Weights of a small mixture-of-experts language model, trained from scratch on English Wikipedia.
Size: 16 layers, width 256, vocabulary 4096, 76M parameters.
Training: a variant of Muon for the experts, 719M tokens, 2741 steps.
Below are experts of layer 3 (counted from 0) of a mixture-of-experts language model. Rows are named router (the router's row for the expert), up (a neuron's input weights, with its number), down (a neuron's output weights, with its number) and show model dimensions 0-255. Each number is 200 + 20 x the weight over its row's rms, rounded and kept within 0 to 999.
Before each expert's rows: "mostly gets" lists some tokens that are sent to it at least half of the time; "raises" lists some tokens whose logits its average output raises strongly, later layers aside. This comes from a sample of Wikipedia text that the model never trained on.

# expert 67
mostly gets: "ru", " when", "ug", "====", " following", " during"
raises: "it", "k", "al", "y", "o", "i"
router,240,172,208,224,182,186,165,185,189,220,203,208,242,156,239,214,195,197,222,217,232,229,221,223,188,214,201,194,215,188,200,235,208,240,206,181,189,195,167,221,156,252,168,226,187,214,224,222,215,199,169,229,223,168,164,197,212,197,211,191,183,204,173,222,210,238,158,201,182,193,208,184,223,218,190,225,210,191,212,191,202,221,193,215,193,190,197,203,217,199,189,184,216,199,178,190,210,190,218,185,222,183,214,198,221,196,227,209,192,208,184,162,221,213,182,182,186,184,186,183,232,191,201,196,209,184,210,211,216,161,158,172,216,176,163,206,218,196,203,166,224,237,180,222,184,210,181,236,181,183,176,229,206,219,177,192,215,182,193,168,236,199,206,203,203,216,172,189,223,180,186,224,200,216,224,215,172,184,226,192,218,185,186,165,224,200,214,169,203,196,184,201,183,198,234,175,192,173,229,207,196,202,185,228,230,193,226,218,187,219,192,194,198,146,192,185,201,172,188,227,203,219,196,183,223,190,195,180,201,207,221,187,230,197,199,174,180,191,186,203,193,219,170,188,175,220,180,219,218,187,221,200,205,195,184,175
up0,228,184,227,209,206,210,203,176,190,163,199,236,190,196,231,193,156,170,196,215,174,164,210,190,213,191,195,210,197,175,205,195,197,223,195,208,223,176,202,197,194,222,187,212,178,196,197,199,197,176,227,204,206,181,172,194,170,198,214,208,171,217,226,216,222,169,181,170,191,182,215,186,167,212,205,231,181,198,209,217,201,230,237,216,194,207,225,164,194,184,188,234,187,185,232,194,185,216,203,242,209,208,207,212,215,177,218,201,172,190,198,241,207,189,215,188,198,218,231,217,222,195,185,199,210,176,214,184,162,208,176,226,226,188,196,205,260,181,190,219,207,208,167,235,184,175,216,205,212,221,177,180,162,193,212,252,204,197,189,216,191,178,179,158,204,204,198,189,169,182,196,219,189,210,202,197,228,235,174,218,180,171,188,179,220,227,202,181,195,211,190,175,219,194,204,203,177,191,193,232,210,225,217,208,251,248,208,218,181,187,232,192,224,175,179,173,222,174,174,227,199,192,214,178,193,159,209,209,175,185,204,214,212,214,202,211,180,206,165,216,190,190,151,215,178,181,202,221,203,210,210,190,219,229,194,195
down0,225,211,213,233,224,188,155,229,175,193,200,190,209,164,201,193,209,207,196,203,172,190,201,192,203,173,190,209,179,185,179,229,159,162,177,240,203,212,223,220,192,194,171,211,215,193,195,189,209,163,217,194,207,199,182,231,189,198,209,198,204,223,204,199,201,185,185,181,213,176,199,209,189,202,193,193,216,189,182,173,193,219,211,237,218,206,192,200,164,189,200,163,174,183,197,190,177,244,216,190,233,226,194,204,200,152,182,239,208,201,201,209,215,189,177,165,182,204,229,227,198,178,197,186,149,202,213,175,174,204,223,260,197,194,213,237,241,186,230,224,216,198,210,244,212,146,185,190,208,217,184,219,203,203,196,241,208,168,226,191,214,220,170,203,193,197,194,185,203,210,213,174,200,231,195,212,205,218,207,217,167,201,224,230,219,213,217,212,181,184,192,201,169,212,168,218,194,162,204,192,197,223,210,192,220,230,185,218,202,166,222,174,199,195,210,166,185,206,177,201,202,201,245,195,189,179,211,213,185,168,213,201,212,216,179,222,191,216,198,196,215,204,173,227,230,207,220,200,200,172,193,216,218,212,157,187
up1,185,227,207,211,189,197,207,208,229,194,193,182,183,219,180,218,201,192,194,206,208,190,205,194,221,212,183,211,208,191,189,204,172,194,224,183,229,177,228,249,231,191,241,206,178,180,165,179,244,161,177,202,183,180,211,195,212,166,188,207,238,203,217,205,179,186,188,201,221,223,208,226,202,197,222,187,190,164,197,189,180,210,196,199,195,187,160,203,203,174,239,196,181,214,221,188,224,179,224,223,197,214,214,194,217,200,204,210,219,229,179,201,216,194,209,223,208,194,167,236,167,192,168,212,218,214,208,184,199,204,192,238,206,200,194,233,183,214,197,183,229,188,216,190,187,241,189,213,197,238,172,210,200,208,207,193,201,142,225,231,203,191,192,186,182,198,211,204,203,179,202,213,193,209,214,230,187,199,175,192,185,177,204,193,203,148,208,221,213,214,236,208,195,180,205,202,218,197,188,149,199,195,194,219,205,214,195,225,156,208,225,185,194,216,205,178,152,196,174,184,210,240,180,190,235,199,156,200,195,181,218,195,202,186,190,186,176,172,207,213,214,175,218,143,185,226,206,204,187,245,171,206,213,224,222,151
down1,228,191,181,214,205,202,192,202,202,168,219,221,183,198,192,211,167,192,189,209,215,202,216,184,163,210,197,179,208,227,204,201,196,218,207,208,217,193,215,216,213,209,215,202,257,184,203,180,201,210,225,204,219,206,209,234,187,208,194,179,199,197,179,192,196,181,186,191,219,169,167,200,145,205,207,202,219,220,227,191,186,218,205,182,186,163,207,196,216,172,188,211,214,205,205,197,192,222,206,188,213,200,215,202,198,215,215,215,163,194,207,167,184,193,224,197,202,199,169,194,233,175,212,198,218,195,186,238,182,207,202,188,185,172,195,162,177,252,216,181,208,205,185,216,203,172,206,205,207,210,187,205,211,210,226,176,205,157,217,214,204,200,191,178,191,206,216,236,179,196,171,205,278,198,221,198,198,220,178,231,263,193,188,203,231,202,219,166,191,195,200,191,191,199,230,202,208,178,191,133,183,185,190,195,230,246,197,235,196,194,210,190,225,210,200,181,174,190,212,176,183,206,223,176,200,221,192,172,158,207,214,194,161,250,204,186,203,203,173,174,211,170,238,213,235,164,202,187,201,201,206,224,200,200,186,173
up2,219,213,238,232,205,195,182,184,216,194,228,162,175,202,201,192,217,200,200,178,201,171,217,222,180,221,233,220,243,230,180,162,206,192,189,233,203,207,226,211,172,210,192,187,209,192,178,192,225,191,185,207,218,191,210,181,191,187,190,205,221,225,199,214,148,228,189,194,178,200,198,209,186,215,251,201,189,206,248,162,222,212,214,234,232,200,212,195,190,174,214,227,202,201,215,186,208,182,218,200,159,175,216,207,240,200,183,198,208,250,210,198,198,202,195,211,224,229,184,193,187,198,181,191,178,237,220,193,179,174,153,184,200,227,182,223,176,218,219,199,193,209,225,188,211,188,189,220,173,212,200,200,199,199,209,207,217,178,227,171,200,182,169,161,187,190,165,200,182,204,203,196,205,168,208,202,201,172,176,196,222,212,169,183,195,213,239,195,183,222,187,185,227,192,224,166,192,175,223,161,217,189,196,213,179,183,250,200,196,190,192,200,150,213,203,210,238,213,206,213,203,239,179,192,221,227,206,184,200,218,193,208,217,215,193,162,181,197,195,198,203,196,205,184,188,187,170,215,157,222,167,222,201,182,208,192
down2,200,205,167,171,185,180,232,200,216,204,203,187,205,210,130,227,214,212,193,170,212,189,206,230,198,208,200,193,226,210,227,163,201,215,199,202,189,200,203,204,235,157,188,185,239,197,185,227,190,177,216,179,173,182,206,159,205,214,188,220,228,206,227,215,200,209,221,221,178,201,212,220,221,224,215,222,168,221,163,218,194,178,188,216,191,209,184,215,238,179,207,220,196,225,213,199,206,215,239,239,194,231,182,161,195,232,196,209,169,182,197,196,221,210,207,224,192,199,198,212,203,215,196,196,202,176,195,236,183,169,242,217,220,192,224,206,140,210,200,203,196,219,183,210,182,186,177,207,184,215,198,210,182,218,187,203,196,181,189,189,166,175,207,211,211,171,213,178,240,187,189,223,214,174,191,200,241,192,207,197,184,203,203,166,203,183,177,220,200,183,192,196,200,195,209,209,159,181,191,178,207,189,188,232,199,207,202,176,199,191,172,196,236,195,209,239,185,218,198,193,188,215,215,237,190,197,198,209,208,188,167,217,156,232,200,163,182,203,234,207,207,217,177,174,231,188,201,177,195,163,196,191,222,175,244,205
up3,172,169,202,159,207,201,174,197,228,215,172,190,182,206,183,186,209,213,186,198,204,199,182,216,199,244,207,217,219,230,208,213,206,182,241,194,242,221,190,193,217,205,204,189,209,210,183,194,192,179,181,203,188,217,187,163,222,199,192,266,213,192,212,218,221,166,236,196,222,184,174,235,214,201,195,217,185,207,223,176,179,183,221,193,172,182,161,203,200,215,216,183,205,201,215,195,169,178,202,203,173,223,206,214,195,197,197,204,202,202,213,217,250,207,208,210,207,195,157,212,240,209,210,189,170,247,190,188,233,176,205,221,183,205,215,195,198,194,230,163,182,221,206,205,193,208,179,220,222,215,182,244,188,212,196,185,192,168,243,192,169,189,160,181,209,220,189,176,166,219,176,191,175,195,198,188,243,192,202,219,200,202,201,186,185,205,179,188,220,166,253,204,193,231,181,224,197,206,184,206,197,208,176,241,201,222,203,178,211,192,196,237,209,205,175,188,229,187,216,164,206,202,189,187,207,204,229,224,216,177,156,186,213,217,191,211,188,189,163,183,169,208,187,212,201,207,215,191,223,197,231,179,167,192,207,184
down3,207,206,195,200,171,206,214,234,213,171,163,203,206,216,204,183,223,223,217,206,194,198,194,190,219,180,208,228,158,163,214,174,207,174,203,190,196,220,127,160,205,212,207,203,245,197,202,226,206,181,213,189,206,205,191,216,209,218,234,188,195,232,202,172,203,215,218,200,217,196,201,185,194,229,198,203,190,164,176,225,193,221,206,204,228,154,194,197,236,224,196,196,212,253,184,182,221,216,170,209,227,230,171,195,199,192,233,192,212,144,199,210,228,205,199,231,219,227,205,204,183,203,190,223,183,168,181,202,197,185,225,222,205,174,208,211,196,179,205,174,202,236,199,203,192,186,222,211,222,216,149,190,194,204,204,221,228,215,212,198,193,214,202,206,219,177,205,193,184,175,221,175,201,175,180,172,201,217,208,161,190,181,223,186,215,216,200,197,191,209,228,220,181,177,182,185,224,180,190,222,181,186,187,213,201,160,196,211,170,186,251,201,195,202,212,204,196,230,190,188,218,212,210,180,159,184,199,168,188,144,212,202,191,215,232,213,198,208,232,200,204,169,197,199,206,177,195,174,243,226,198,211,182,195,200,202
up4,203,203,219,238,178,191,177,191,173,206,205,211,166,212,184,169,207,194,225,214,224,217,173,235,203,206,196,215,216,217,230,175,203,175,200,186,173,158,206,176,191,203,191,238,184,215,199,244,177,178,193,217,222,182,202,182,183,182,208,197,190,200,199,218,209,195,180,174,167,223,208,184,185,224,200,174,179,176,188,176,221,179,212,224,206,216,198,238,186,199,229,200,215,233,231,199,191,216,178,205,215,209,221,217,174,133,199,195,186,212,216,161,201,189,196,227,220,173,203,205,178,189,208,191,243,199,190,214,200,247,208,184,226,190,192,153,236,217,233,224,173,192,207,170,191,205,227,216,223,193,211,248,187,213,176,196,224,203,213,199,184,167,196,192,175,194,195,240,180,214,188,199,176,169,186,194,211,226,177,206,187,242,225,214,202,212,198,224,201,187,186,201,218,201,171,167,223,204,196,203,210,152,212,197,187,179,218,208,202,210,227,177,196,226,212,192,220,175,206,185,184,217,221,166,228,184,231,213,236,199,177,206,212,188,189,174,187,167,223,207,187,190,207,192,208,220,188,173,210,208,166,227,177,194,200,187
down4,211,223,220,205,199,172,171,200,181,198,201,192,207,160,178,177,202,189,233,172,195,193,202,169,182,216,196,190,176,195,202,225,182,218,208,236,187,225,203,187,186,157,210,206,219,183,211,192,195,173,223,190,244,190,189,196,188,193,205,190,196,164,194,215,218,206,216,204,215,204,233,191,195,180,190,211,202,198,167,195,220,170,149,189,183,199,231,198,224,213,242,195,218,204,186,193,212,196,195,215,191,240,195,197,200,182,233,177,187,211,204,211,180,188,225,179,224,199,225,191,192,193,157,190,201,173,207,161,195,162,191,207,210,212,201,236,192,208,216,201,207,177,198,182,231,215,233,227,214,226,194,200,207,191,227,164,222,185,208,221,194,209,187,205,217,210,206,209,166,166,211,198,183,214,197,201,166,168,215,218,161,246,208,185,249,190,179,235,195,198,193,219,194,184,168,191,180,198,226,209,164,202,195,219,179,232,201,203,207,203,216,237,151,183,230,176,196,187,212,204,211,192,194,245,203,189,197,222,187,183,169,220,210,248,227,219,205,221,222,194,231,195,206,225,189,159,220,170,179,176,190,229,208,196,220,166
up5,195,197,228,217,188,220,224,205,181,217,196,185,171,196,198,220,240,199,213,193,178,204,219,197,178,195,159,184,236,200,188,198,211,202,163,177,171,230,214,205,207,205,176,185,240,176,213,194,195,239,184,225,210,189,208,222,222,194,212,205,197,199,176,179,194,252,223,209,200,178,206,200,220,218,182,189,212,182,193,225,229,199,191,212,235,183,200,184,188,198,174,227,190,224,187,235,216,171,196,199,215,196,192,185,181,200,209,190,168,208,190,196,203,213,209,190,198,210,187,218,186,225,197,193,201,219,203,202,192,216,218,199,193,238,206,158,232,173,208,219,196,231,208,221,174,217,177,186,170,210,195,206,194,154,177,187,194,176,192,246,184,221,216,202,199,172,223,204,203,206,229,211,206,191,170,221,175,240,226,148,219,199,214,205,177,157,187,191,193,220,231,224,182,229,231,194,188,187,203,184,198,212,202,220,173,209,216,193,201,162,188,209,188,200,183,205,186,195,233,169,199,207,210,162,193,214,177,138,167,193,181,204,203,200,210,210,187,169,205,233,151,225,197,199,197,196,195,217,214,235,231,162,209,237,193,241
down5,209,202,179,187,186,188,194,192,204,173,189,213,206,200,187,204,195,212,190,213,192,200,197,205,217,202,214,196,232,207,212,222,139,204,179,199,188,217,176,174,203,180,202,212,202,229,197,195,197,193,190,210,192,235,202,225,184,198,237,209,251,198,202,224,188,179,194,164,200,213,232,202,206,222,191,212,173,231,208,182,213,226,167,211,214,223,195,186,182,204,210,208,141,182,192,176,194,201,197,224,178,227,205,162,179,178,204,207,193,213,206,205,211,208,190,189,209,207,210,187,199,229,177,193,204,202,176,207,205,169,192,119,205,171,185,216,267,139,201,191,181,191,192,165,188,199,197,226,209,220,202,181,249,190,166,207,233,158,186,223,205,189,197,172,192,222,236,211,212,197,189,226,188,196,179,217,186,203,200,205,177,228,166,209,191,227,212,219,184,178,220,205,237,188,184,199,188,201,189,202,214,207,222,188,215,192,191,196,202,202,161,188,215,195,208,194,208,228,214,197,197,218,178,206,203,230,186,210,284,207,184,191,199,224,212,186,206,170,187,215,222,192,185,194,200,178,187,210,210,245,182,215,216,193,231,211
up6,204,189,206,209,177,220,174,246,184,221,188,176,197,202,198,199,199,178,232,204,203,171,246,238,197,238,210,253,208,201,196,201,152,205,162,198,207,168,192,199,192,192,170,194,198,216,202,205,179,231,211,189,227,216,174,201,228,208,211,173,235,214,178,196,175,224,230,228,185,218,181,235,183,172,206,193,205,207,255,206,195,225,219,156,184,211,174,211,215,218,167,209,200,235,189,206,208,194,162,219,188,212,171,229,198,186,176,222,183,201,232,200,195,193,195,215,211,181,195,200,182,202,195,198,195,194,185,167,191,178,185,179,221,199,181,202,227,188,202,204,195,212,175,202,201,215,208,212,204,233,208,171,216,192,207,219,218,160,182,214,212,210,196,201,189,183,197,208,186,211,212,175,176,180,157,185,245,188,223,199,209,187,186,192,213,170,200,228,177,210,231,233,223,187,223,184,189,161,191,189,223,168,167,207,200,222,210,191,194,173,185,203,215,182,209,175,192,217,250,207,190,201,193,154,198,168,224,189,199,242,202,210,215,154,190,194,157,194,185,215,184,209,219,221,214,216,216,222,218,190,197,212,201,179,195,194
down6,193,187,232,237,218,187,162,197,187,212,193,170,198,194,206,173,198,193,183,196,205,182,199,207,172,192,211,207,196,174,221,228,203,228,236,169,183,203,212,207,151,202,225,217,197,198,208,207,196,208,186,195,176,191,189,218,239,184,233,194,185,194,203,187,176,228,206,237,168,211,208,187,187,178,192,184,195,182,200,198,218,202,195,164,208,231,195,152,197,211,183,176,203,223,200,224,184,203,188,198,193,196,212,193,194,227,181,229,179,209,225,218,202,212,183,222,216,199,187,233,163,247,204,196,211,196,248,232,195,231,179,199,206,184,178,209,224,205,191,232,204,197,175,169,201,235,206,193,203,216,191,191,202,189,216,215,195,244,167,222,232,205,184,198,231,244,210,196,203,237,211,145,159,187,222,175,183,197,219,188,172,187,202,209,193,174,163,236,209,211,206,187,196,188,206,172,189,196,219,184,178,228,207,206,171,187,179,203,202,220,192,248,211,185,190,207,214,191,176,209,189,178,193,185,229,204,197,230,201,229,232,182,207,186,212,180,192,190,192,186,186,188,206,218,226,178,171,186,213,157,171,234,190,217,254,178
up7,201,151,198,222,203,151,213,187,216,243,178,215,199,210,208,206,223,198,183,193,199,178,214,178,194,169,215,245,211,212,191,159,185,209,188,202,185,194,210,191,238,212,199,199,211,200,197,191,214,208,236,197,176,212,211,227,212,192,168,204,204,193,208,231,146,198,171,212,207,217,201,197,226,214,185,156,191,205,201,224,181,204,188,173,220,199,215,223,180,210,158,167,190,206,201,220,226,187,196,179,223,192,213,224,222,215,209,189,191,207,183,209,239,221,190,184,195,195,202,214,201,154,208,196,197,221,212,219,204,191,221,180,189,196,201,162,208,188,205,203,235,194,233,216,219,225,216,204,162,242,168,194,229,206,173,218,186,182,229,215,225,183,229,194,211,249,189,204,188,191,232,173,164,172,232,191,167,192,204,183,223,178,206,161,192,205,233,213,180,196,198,224,184,198,186,195,206,215,216,174,197,221,240,209,211,199,212,170,192,178,185,167,219,211,235,181,178,164,210,212,161,223,180,183,217,202,195,206,199,190,234,195,196,190,197,156,186,208,191,197,148,213,197,200,166,197,192,225,214,201,230,198,196,198,197,192
down7,230,226,196,219,199,177,196,175,202,184,182,187,174,209,208,154,204,210,149,181,195,201,193,202,210,216,227,197,207,185,219,179,204,210,202,183,237,233,206,207,226,225,208,188,161,172,160,209,212,191,204,214,183,230,186,200,210,237,216,184,189,213,213,187,207,142,172,209,166,204,166,184,242,185,232,178,235,193,205,187,183,184,205,190,167,172,165,227,221,197,239,214,173,212,234,188,188,179,209,225,223,207,195,185,247,194,175,191,181,180,202,199,238,217,212,218,166,192,209,204,155,245,167,198,189,204,187,212,187,210,193,197,208,199,190,197,214,189,198,199,205,197,184,240,176,229,204,223,192,210,202,190,169,212,188,190,246,160,164,219,214,218,176,201,180,238,211,217,170,186,218,192,221,187,197,216,205,226,185,198,170,186,196,174,215,186,205,206,241,210,201,205,181,157,176,212,202,222,206,215,192,173,178,209,211,172,196,231,196,203,199,204,211,189,223,206,211,204,195,211,217,236,181,233,196,198,190,215,217,170,206,190,185,221,206,205,191,183,214,226,211,229,205,187,215,186,210,231,190,206,196,174,196,205,172,216
up8,204,210,203,204,187,175,213,196,237,185,210,193,198,191,187,246,197,197,181,199,204,194,206,182,223,193,181,206,205,221,194,179,210,160,214,157,197,172,194,219,244,183,223,174,198,212,202,185,208,197,192,212,206,207,188,199,206,219,261,190,219,231,222,213,169,230,245,212,215,183,212,197,182,218,230,199,210,204,189,197,181,186,211,198,218,207,156,236,183,166,231,185,170,165,194,203,245,200,213,179,172,190,199,179,204,228,216,179,179,217,225,181,194,208,196,188,179,203,176,225,178,237,220,184,225,175,202,198,212,193,207,206,232,223,186,187,185,203,221,172,210,191,222,215,147,207,206,190,195,198,229,214,203,183,206,179,197,163,204,254,203,230,190,201,203,181,201,138,225,215,198,191,179,203,195,208,216,224,201,212,220,201,190,211,162,164,190,185,175,234,233,171,201,225,216,219,209,209,226,197,202,173,204,209,204,224,200,205,179,171,177,198,176,180,190,203,190,158,205,166,191,210,207,211,210,205,199,204,235,193,201,196,201,219,203,196,177,176,181,196,190,211,157,208,239,233,242,195,177,205,205,205,208,176,214,175
down8,198,228,216,201,198,219,154,198,213,225,233,156,177,166,210,205,228,164,212,180,193,184,247,177,177,203,182,203,235,210,166,200,204,150,190,194,194,176,216,195,215,231,176,183,200,253,203,255,183,167,218,201,224,181,190,178,178,225,215,201,189,219,192,190,203,210,201,194,187,207,220,184,246,229,182,179,192,174,195,196,205,205,218,189,171,169,225,212,203,195,211,202,180,198,225,173,185,183,206,162,209,185,205,207,200,220,193,182,172,213,219,196,202,255,171,189,205,199,191,204,194,222,211,188,203,188,204,164,176,194,235,192,192,218,214,187,215,199,209,194,184,212,213,194,209,207,202,190,192,210,229,207,190,189,204,176,217,174,200,201,171,190,201,204,169,209,183,196,208,250,180,212,207,164,210,265,185,201,214,211,191,200,198,244,195,218,185,221,192,158,239,197,228,199,220,209,219,226,168,214,220,203,188,190,213,221,205,199,171,183,197,165,179,192,176,221,178,212,202,209,185,215,183,228,206,242,192,184,186,184,212,189,249,197,179,204,200,211,181,196,200,219,186,195,222,205,220,234,178,189,203,217,176,186,208,194
up9,199,213,193,237,176,216,225,188,203,192,225,187,220,192,218,203,201,205,184,239,170,233,211,213,195,194,222,176,200,201,193,191,207,196,224,172,207,193,264,213,183,214,208,158,225,223,178,170,235,210,175,200,187,211,178,212,207,193,233,204,196,195,160,213,181,209,192,178,245,174,196,225,185,193,202,155,154,218,208,221,197,211,178,187,218,204,226,221,220,215,203,169,190,203,196,212,183,209,163,213,185,202,229,210,213,175,170,199,201,217,197,192,191,204,219,194,208,201,164,206,186,187,233,215,184,176,247,192,237,160,194,226,189,193,177,153,234,192,182,184,207,217,193,218,231,219,173,180,197,188,165,223,215,188,198,196,213,220,172,197,204,235,188,201,213,190,217,186,211,222,196,198,209,166,224,194,207,163,187,172,215,189,178,181,173,187,190,179,187,225,236,230,200,175,165,191,201,205,216,229,169,205,186,208,195,196,178,200,211,201,177,195,192,182,202,151,168,226,193,202,197,241,208,209,179,218,223,197,223,194,157,177,186,203,199,211,218,196,212,204,201,214,202,224,205,217,218,191,228,201,202,230,234,195,172,189
down9,219,206,202,206,190,223,209,202,251,227,205,198,195,215,211,207,211,214,149,195,194,186,220,190,223,189,188,198,203,213,206,194,210,184,182,209,168,211,207,213,226,221,222,193,155,191,230,214,180,222,178,198,208,162,228,208,185,196,175,193,195,198,204,202,212,234,157,213,214,193,152,191,225,220,234,182,223,177,178,174,193,196,194,209,190,187,172,179,188,208,202,218,205,168,208,175,212,215,226,231,197,219,181,204,215,194,201,226,193,176,183,218,168,184,194,197,204,180,179,223,199,204,191,172,216,188,171,217,235,236,175,201,186,171,233,245,236,202,218,250,225,194,214,238,201,188,150,203,162,231,191,194,189,189,153,181,224,208,219,197,204,194,213,197,196,201,194,250,209,202,211,200,182,201,177,236,196,195,212,194,176,226,178,201,180,213,211,183,191,196,177,197,237,173,171,205,236,193,224,200,193,194,212,198,197,223,191,223,202,215,199,173,188,222,168,224,217,195,192,198,198,209,175,207,202,193,212,213,180,187,210,215,198,165,142,212,186,204,204,233,184,178,200,217,244,193,194,190,192,222,179,167,196,201,158,204
up10,225,184,203,232,204,189,225,205,190,192,238,188,190,190,197,202,218,183,136,203,206,166,205,195,201,168,198,207,209,221,226,183,190,169,221,181,203,204,149,212,159,222,207,220,187,203,202,232,214,207,222,205,155,206,237,208,187,213,176,215,213,205,214,235,216,212,199,208,200,179,202,175,200,200,206,153,207,190,225,164,202,190,199,213,201,232,185,176,202,198,259,197,182,202,253,201,209,224,171,201,196,199,219,197,193,201,196,225,202,190,175,177,253,217,168,187,166,182,188,185,232,214,208,210,202,155,189,191,217,179,210,177,240,213,218,186,212,187,196,206,210,178,206,179,175,218,212,189,158,206,187,213,196,190,198,194,197,207,214,201,202,184,177,191,193,201,165,168,204,195,177,186,179,215,232,201,214,189,163,196,222,208,189,200,175,203,222,208,210,163,210,164,211,206,191,157,212,160,245,186,201,199,216,178,227,210,246,208,243,193,202,202,211,210,171,183,212,218,191,197,217,187,209,199,198,183,215,218,216,185,214,215,213,244,199,181,210,194,205,209,208,214,194,206,144,213,199,186,180,219,220,192,204,226,182,195
down10,209,203,199,197,216,175,230,183,198,187,176,218,172,232,233,197,203,197,180,218,216,209,180,195,199,185,190,212,184,185,199,208,211,187,188,203,214,202,208,199,188,178,204,184,172,203,208,234,190,194,195,171,193,211,197,172,190,228,172,191,163,213,201,203,138,237,246,220,212,212,192,189,202,171,166,196,190,216,173,188,170,194,201,196,202,216,207,218,198,187,169,196,196,205,198,224,175,219,186,182,187,200,185,170,200,225,181,188,202,177,209,196,210,180,207,174,252,210,209,205,197,222,201,188,197,166,165,236,173,208,192,164,197,212,208,179,216,230,201,220,220,201,246,208,216,185,202,212,163,223,182,199,189,210,244,191,208,204,215,210,236,222,200,207,238,198,196,222,212,230,222,227,223,199,198,193,193,202,174,154,213,192,211,240,219,177,182,193,205,204,212,198,165,196,201,223,195,193,246,246,164,223,196,218,193,182,194,212,155,216,181,145,219,174,201,194,206,209,201,233,199,205,196,215,254,200,184,189,199,217,215,196,197,210,195,200,218,252,207,175,202,179,213,186,201,229,215,190,230,159,192,179,207,174,198,170
up11,221,190,173,217,198,214,206,216,210,213,232,191,199,204,195,209,187,217,171,185,214,204,186,209,162,204,202,219,179,237,217,187,181,191,208,189,217,196,238,216,197,216,179,181,204,232,190,203,203,210,207,176,191,198,257,214,204,212,219,178,209,199,210,197,221,187,223,203,210,212,205,224,194,202,201,174,198,210,245,186,217,175,167,177,202,206,223,189,197,232,179,224,215,176,224,206,183,220,210,223,192,213,209,163,187,211,188,210,176,186,182,227,205,220,181,179,179,180,194,226,206,176,188,187,186,169,223,227,202,219,167,185,191,206,184,189,199,215,194,219,218,200,212,198,184,201,209,218,205,243,168,193,220,201,199,204,216,156,171,174,216,173,173,225,177,215,192,164,224,156,206,183,212,172,200,189,197,203,158,190,227,158,222,235,172,259,223,207,216,205,213,193,194,193,229,162,206,225,134,153,206,214,175,240,212,210,211,233,189,156,212,223,189,204,180,200,182,195,175,219,185,217,232,212,207,202,204,210,200,195,156,200,211,194,237,159,175,202,204,213,195,201,178,193,219,188,211,211,190,187,188,207,195,191,197,170
down11,212,209,209,203,202,196,194,209,198,205,200,188,206,193,191,223,189,203,207,216,226,209,179,187,205,187,231,161,211,150,226,192,188,181,212,200,205,190,181,199,173,207,193,204,209,227,172,213,186,178,196,194,199,215,190,171,213,192,205,179,202,251,211,173,216,240,184,205,192,219,192,236,198,196,182,200,212,199,197,223,229,224,175,197,224,219,247,221,193,174,199,201,209,212,202,172,173,185,211,154,168,221,168,180,217,220,244,189,252,164,208,219,211,214,214,184,213,205,203,197,215,212,167,222,207,196,194,207,167,168,179,186,176,165,210,197,216,219,160,206,200,201,177,207,212,176,192,214,216,184,183,233,184,192,192,189,199,196,212,182,225,226,216,185,180,190,218,153,224,190,188,204,172,206,205,233,212,200,163,209,237,209,194,208,172,221,185,215,206,229,167,213,217,198,197,181,196,197,203,171,178,218,155,222,183,208,194,187,186,228,230,151,180,228,212,244,193,175,147,214,233,199,223,218,219,234,184,186,227,205,222,187,184,189,214,207,185,216,210,185,211,217,172,208,202,231,201,218,214,166,204,189,229,176,194,189
up12,205,201,223,212,190,223,205,224,231,202,200,194,192,201,213,193,189,231,191,213,196,196,121,231,179,179,212,192,174,237,215,211,194,186,184,198,141,166,207,180,210,149,199,204,204,205,202,209,228,181,226,197,196,239,216,201,193,169,184,205,190,186,230,184,187,212,209,189,216,195,221,221,233,194,188,220,213,218,207,216,219,232,204,198,221,212,215,177,191,167,208,215,207,181,219,206,199,198,185,191,230,184,231,246,223,197,210,214,198,231,167,173,231,219,184,202,224,187,200,190,231,214,186,178,163,236,203,212,197,198,149,204,199,222,156,198,183,215,210,213,185,173,195,192,230,214,181,189,201,172,194,194,206,202,228,210,193,188,187,221,203,183,177,202,228,209,196,174,237,167,202,193,227,194,205,226,233,190,198,180,169,194,194,189,210,201,188,190,190,183,197,211,167,202,193,198,176,172,204,232,215,218,222,174,204,188,179,168,188,200,190,219,157,194,186,193,166,204,166,214,187,229,194,227,243,221,225,214,202,229,200,199,212,219,209,207,199,244,221,166,187,209,189,168,170,223,179,193,212,209,174,199,200,180,203,207
down12,232,219,196,212,221,231,206,221,165,166,197,209,204,225,211,193,189,224,233,212,212,241,187,232,184,234,209,204,180,221,216,199,200,214,195,165,197,222,194,195,192,206,183,209,154,197,186,231,210,200,166,218,188,221,213,183,199,230,228,198,139,205,191,173,158,229,202,228,180,205,193,221,185,204,193,200,233,198,181,182,230,170,149,176,202,194,203,166,210,188,203,176,217,234,170,196,194,204,196,185,214,154,176,191,183,197,195,178,184,205,230,213,175,208,205,196,228,219,206,177,202,209,236,218,174,201,204,194,152,184,213,208,213,201,185,213,164,195,198,180,203,204,194,205,186,173,219,216,223,204,160,216,173,192,235,238,192,192,185,204,182,201,215,225,195,206,216,188,206,213,199,226,194,218,193,205,228,188,214,220,191,214,199,180,221,224,188,185,186,215,196,205,189,200,212,201,191,204,201,221,162,188,191,182,212,184,202,207,203,230,174,199,217,212,188,158,190,197,205,207,189,209,201,188,236,217,182,171,191,202,237,165,183,206,197,188,115,239,224,188,185,212,220,191,187,207,193,217,196,229,196,229,187,226,196,217